config.toml
n_experts = 12
d_shared_expert = 0
normalize_top_k = true
n_kv_head = 2
tie_embeddings = true
beta1 = 0.95
lr_head = 0.00445
warmup_steps = 200
final_lr_fraction = 0.0
train_tokens = 625500000
Below are experts of layer 5 (counted from 0) of a mixture-of-experts language model. Rows are named gate (a neuron's input weights, with its number), up (a neuron's input weights, with its number), down (a neuron's output weights, with its number) and show model dimensions 0-159. Each number is 128 + 24 x the weight over its row's rms, rounded and kept within 0 to 255. Numbers have three digits each.
Before each expert's rows: "comes before" lists some tokens at least twice as common just after its tokens as in all text; "gets" lists some tokens that make up at least twice as much of what it gets as of all text. This comes from a sample of Wikipedia text that the model never trained on. Tokens count by the router's weight.

# expert 4
comes before: " |", " ", " 0", " 1", " 2", " 3"
gets: " |", ";", "|", " 0", " —", ":"
gate0:122118129107145123128126125097133135149170125135144151136128170114181127114134152082159094183137132149088141133145165114159116130148138084151152161137144134109116119104135133114135129129132151136077127126132142126155189100143133133152146193135108085101119153107133133160096100154100137161130096101150135129081150140115151133123149154096092108086175118093127135156156155121130157135174161151150134152129109146110141118145159119101119144122165093162164126122134113103083123123148134
up0:127132120110090100090140120089141135144136136109122144108102090157129119118134132161122127075098138107182136120154124130113136107117141118133128146144139128167148127106085129135114126110130176134144122084161102122118138138113131118104132131168139133116101112132131157116151123090115133106099100121121125129163114131187151182155092086177150153104118175125111097111134090125141117067146117165133136115102185117169115147115143145106113121106095149142104145156178192129152109131140165
down0:086097143129112118132111122066138102094146096109151158072120150160139114082157116153127101130130086124126165136136135128110124089143117170172146144098150118146139128121147163142094125124122141122133086122145150120109170130148120136110136126101102170111106079145102122099153127099136107149111143154118047130163130173165118087125126114164135117123162129174106074122147110133140145130101126100123117134154112133140131122093078131112139113143206102146087151157130142136133137111128137
gate1:153144062142153102115151133100076120138095118145117146098073084160094098177114173160104122105084120147129135117132098117119110119130164125145105128134141141108128095127187116117149137111128102166122130162149116119121139151114127144095149105129126133123131098172131104107103111148097134126141133149137115122152143123144112121152133124152115159127165094161127130157172123182167154139116137137059108126136171142165135141181162066164154173138177157100147105156119126096159145098134104
up1:127122118116147138099115157157125109147095130123127164137180142124118138108137112140156128122161124130118128134135098114090124155153098148126144155135129101112109135151094094126142084112135152131118067122116140134111111065108109100117162083176131113099109101129153130134145095143126111161097130117104144111122130118150123141101103118113153128141105125114145150175124105083088099086164116093148118149090117160112126149097184178116112154105066148124106137127185137119140116140131102
down1:104131157137150090157123098131100131129119087124114148158085155128107130121162095165164085172145138128129159113164129126148161137087119135148155124119156134130138139138121096127068124111159112155147107142119108158164135139125127136088088134089178107124133130144157115111160168108063133103118102135170170119120109136107124138120097122137131132126148106110133152103115114123129161090148122098098131156122120162106125164126121184161149140136146126175121120094117103128150114122161127

# expert 1
comes before: " the", " The", " He", " In", " a", " It"
gets: ".", " in", " of", " on", " at", " as"
gate0:159143117145148097103090097088113124114120146142100140144143145114122129114132115119086079108137150146139152128112153114130133138166129102101168130122109117129146124158141176125096117186136124087186160149131151127140050160104105182152155142134126116156119068096118111101166140119105113144134111093107126128122101146102135121146167091163099123155161124098132081113100164109110119099115144144116152134098148152137139122121114065104104148095114151141116127147088129121126038120105166
up0:130155144146144091162132168124127128143129180184120125118146102077137156154122133140143118145142134118123138146152124102120091155137109130135137152126119112131145101166122180096122117142138148147157160134181097142097122157120110144162138146142128156087189123100108097132115146128117168079143121134128129094167119128194155117171153157117142101147113120144134110130122149148163122121139109145131115064123109138108123125132109133100081112148123111123095122108104161098123144143153131
down0:156098099161175159125140174137131120104115149122157119138104132164136145105113119085160138125101139098106178123133123157135151089141128118126090113190121128144122114141092147143144172099131097129119122132131128081121098130139116111096129136106142174134129156111116102140100085085152144131138073138108107100112092137127101060122123095104145090147159131130069180174132120161141142123134121160126132113163184128079145111124124154102161135152118133145135115137121140113150138120173150
gate1:097133107133117109105130162133098121088155147090090111143173126152120135134085146107123121156152155150127104153097120083108110111137134130152089127125111143122164149146128120095093105171120117161141148126105105120118110165140129126157156144167131111119175124128120119132161122091119142085133173179127139134162158093107094174112150142135140123091108095131154108145129127106128119115085131103131152127128094113067163140171136129094122077130126115103154144123101142085130176139118088
up1:110115108162138107121131176145103125061164135160094120132128122154138127131097154124148121118126130132156121117115105089120106117144121127164120111131155111142158133114160094125096089159149102164146173138102140089153122147111100135123166157145133096152132142174148132159166133112117133114130146112131155146149153125118105145127132124151133143101101112161142097110118105133132083158125141121108146104139109123099147150182131127165132154133092122141140159113100115089105138096142123
down1:146132136141120108202103115132098123127154093118121088125154097095134135138096132131130148113159145113161109132184147115097136117128140111149080089108103125116171141156171143124095146125109159097108141128098113156141143150164099114134132117122132141151126114093176117115137136072114123133143143142111137141141157151065138125117100077113124124164117101100121133089101182162098099146132099166168097139144141125116131090136123149119137120128115124069147154118160143145105109110130146

# expert 7
comes before: "\n", "|", "-", "==", "===", "The"
gets: "\n", ")", "==", "\"", " ==", "==="
gate0:141102127131152146148111138164113164095133099184138123148099148155142103129109083154104138144078156136120119126107108112123130146135123123115116116130111133172140150115113111131147088107127128149081144125125152108126100140102153062145079123129127148101172134144107103135167151132127189119091118120119127152121146138156114182126131153149141134091119123121136154188125136146160127111168132090141127099117108105112153110092117125117124130135166153122124150111120163154144105142108089
up0:132157110128125157159131163125137173120109101125144124121152118104141102174101131135134108124128136112153094086110134094128138124098100145096151148096142154180191157169119112150135103118115135173076102129096125086162093125123162118131097108140173159120143125118090129087136139127153146127130112109143157155121154146146125127132126115134129137086107107110123138133082075148153123130141123097128127116106086112132109169125119143125120134111144133165124126107113163094110149100140112
down0:097145112139091131135065115115078101141079158105118104174142121194122131136105108174153084116140120114142101155135157143112144185146111133109163133156146131136101148109168080101117169129174128160072139118123126162101172106134099144109123116147172131112155143165100143133121124143073117151106150113087136105175123170094133095120090096099100079130097117108114112144177143116121130165140149135122150097148082176135138098166078159148101154132108119110132102156150112167061102123137116
gate1:087075147095147133079137158112142140142117133114112092106079143068137150131138125100138096119101112090167144121118154144193121165098065164171113124105111130125109149125088126149136090139124136125075120121107121098155127180126129138128111151155121112123154119155143098150063113160113105107103172122179133119121145091137136120133137131158113169138133092166109127120112146137122095108160097125159114103139150120145147180130140167105107132141157142114184129144145169150142104107090147
up1:145127126142088098076136091107101155099116130098139115119090150123134163154137174134117120136109123101143135102108135119115115140123129132124128092075156110148185139101145119144144154100095147131148120134099110165164133165096160135120137142149126153128140099091111147115099091164113142129114162162175145116086111106154122095134090154139133140124154133122100121131112148176108129093110175118160114101156137129150152147177130185132113085101137164122137132131153133118091131120139160
down1:076150105136138126094133136142109160077148116124142045154116133131136129109114140151120140146107155098084131121137139107124114136147107085110140185115091115124144094127129143154127111108131140139164151092147155133156092149114107120164110140150165125146109091117126057144083129121100139102166137150163113171144133116090093116126131094128168136134138103100134150122096115125147100100170158164106148149074123143152157165099114124117136080126137119143159119115156140127141138189114130

# expert 2
comes before: " the", " a", " to", " in", " by", " that"
gets: ",", " to", " was", " of", " is", " that"
gate0:123144087143154120085088130094179119126117148161141112135166127106111098134143102117075144152108113104146132166130137122165151126140123101105130120139129122142138099113152137132124129103164134145146131134110109103170154176129081093105130187092132127114137163166082137117095129165178152131124157170138127129115128151110122165114130127133183125119140138120140124138162149155124119183136129097126150122182142176117162121101102134087077139146131145150135091144125096121114111113132120
up0:108125166134132136143145107157094134149137132122127135152130087085105125125124124092125088124144116139143118118156133139107100104138114140099125174138136110090137126182125143146153138143099112147085182106150125157148078120170156081143117105118110131116159099102115173128128212106158125102161126147159175142136132120124125137117148156111120125144135110106129144162112138142145100159067095076140131132134116119112150082145125139124106118121156110111128138127114138128188102153126180
down0:159104106113077152147109151140098163161114106110093129133127119144159163159086096162135131113110139162119122126092094133132097165171132137149113133125124124115141150173128098167134172155131104112169135124131111143115101141123117150151188136150138082117143119127110103128101132122130129126129150124111124137095130108168144110155129107147140128165133138158113143100144109104117128127110153130112126134137136121169134139143145143123135139111148088093151137168137140134142104118116118
gate1:146180122092133145200117087107116155108190114106121104136088142073120135164118167109120144131114111154151155127109104108159105134189166125132107159158097094109134105146126154108142097137161127146131119131154136136109118154131129161131106170149123118109157122163124108087174130132140067159103126104148135123126104126136122124093095098107123102100127078142108117149102135148091153116116107135102124107112122126166114158069118123165208142114154168128116165146131159168133117169130090
up1:187118130131110135144141087141109155091136117127128104101121156142151155135109147104129156106100068151109161145119163100134167131162157133123115143168099107146187103148078146128123130147156124159135151079176100115111136128143116141121112179123145148124119124109125142139166163138155135100110117133136163142121127109124149110129106094125129110131089093129160097129138103153148128107082146130109111127102093129091109157104086124147136090099162129112134136102108143107128120128133106
down1:154161101181111095140150115136134096123128129130167142128085119132142126141128148160138133121142145103105159139080126154122102152137119130131111145110136140114124111142169141101141103135125107152120118107127090118122136136127112123120130134165149151141127136106153154138104172120153127128142080149056153163124112145122140135122124149159097104081132125136120107131156142137109125075105130113097107131068126127121093138136139130136107138137152125127124113109087113115125164125141143

# expert 9
comes before: ":", "-", "=", "---|---|---|---|", " /", " •"
gets: "\n", "-", "|", "==", "===", " ="
gate0:092152105157115118101156145100123123149148167120096152126102142153120125163121118147082170168129112087096128156116150104130106119128137157085072160113102114123162133123108132113153125113125144169117130103126116104169123148143107082101088132115119115131091135176126155128113103167106139137113107127145128120123154175097112129098103138167088109115132114149112149124122138077170124133089111145142117116143178125129138158103131137150139175121132148135148152119158134121160144127140174
up0:099142136123161109143143144120099105164111178127116139125136145148119102120109089181079186131061127136102149098098146088079105121103158137131056159116109099135148150150112133158167126145133122140146109101112145150168126079119126100105094111129105134123113148198138128138142130131125138120129118117149109137165094137146112144135138124169104097135156100144121130126131134107144157109094110125112113152137165084103132119144119123135127148152100142138081164134129131103158114168176170
down0:145150074110151118067124103100109109072177149098118164133088141129089112124122146141143133134162101127146081056119137098095114164124171147109123094117156124127092137155134092106115151093097125114137157148104115144135110118120088131151143164163130112099112097106125170140143151093119128107143178095138139155141145158114130114112154149125117174144108152126095151116124137104104148132132209142141101165162083110114117136146121120119137127080120144136141137103090158137154108121127164
gate1:103114106113099152157095145127094120084135111160154137102124097145128125135154163098155160091094168124141136138185107125132133196109151127144118125110138119110155154077110136115149071144129139089090112118134130117148112127133153170139143124118110127126121122154166103145109141113140128121096157148126106142141141068120114118130107115137140172153112114114106155110091104074088124116121095075169136128137122109113102126161160162091132125084132106106098131131121106164141120113138143
up1:147135123152104195120127159139122086145137100114155076114125123114134139152110145085127160117114174092121114166179128132119130149153169119145139127152130127167140153083124118143168142150138063095129131129132116162130106143126171112146138105113133103108132101088125130143099150082103108071133128149139117087151121106168087153143129125159139125111128122136091152117087109123175128082150073138139083100145116145080129139146138113100139139133128125125111148112102111155146163131079140
down1:119098143097125106124165124112134120139143119120137149129126125087084083148113148135142163120090145143117104133170115142148094139129110123131150129127133119173096167148180116179139140127114152121134135125137107116170124150114130156118132084152176111145106168178145145099112146146168110134171119158098078127111151132111120142084118167122115179122089132155115159113134110131155128126147139131132132108135076147144115108151127113134110123124126129114127145125128129109114127125156117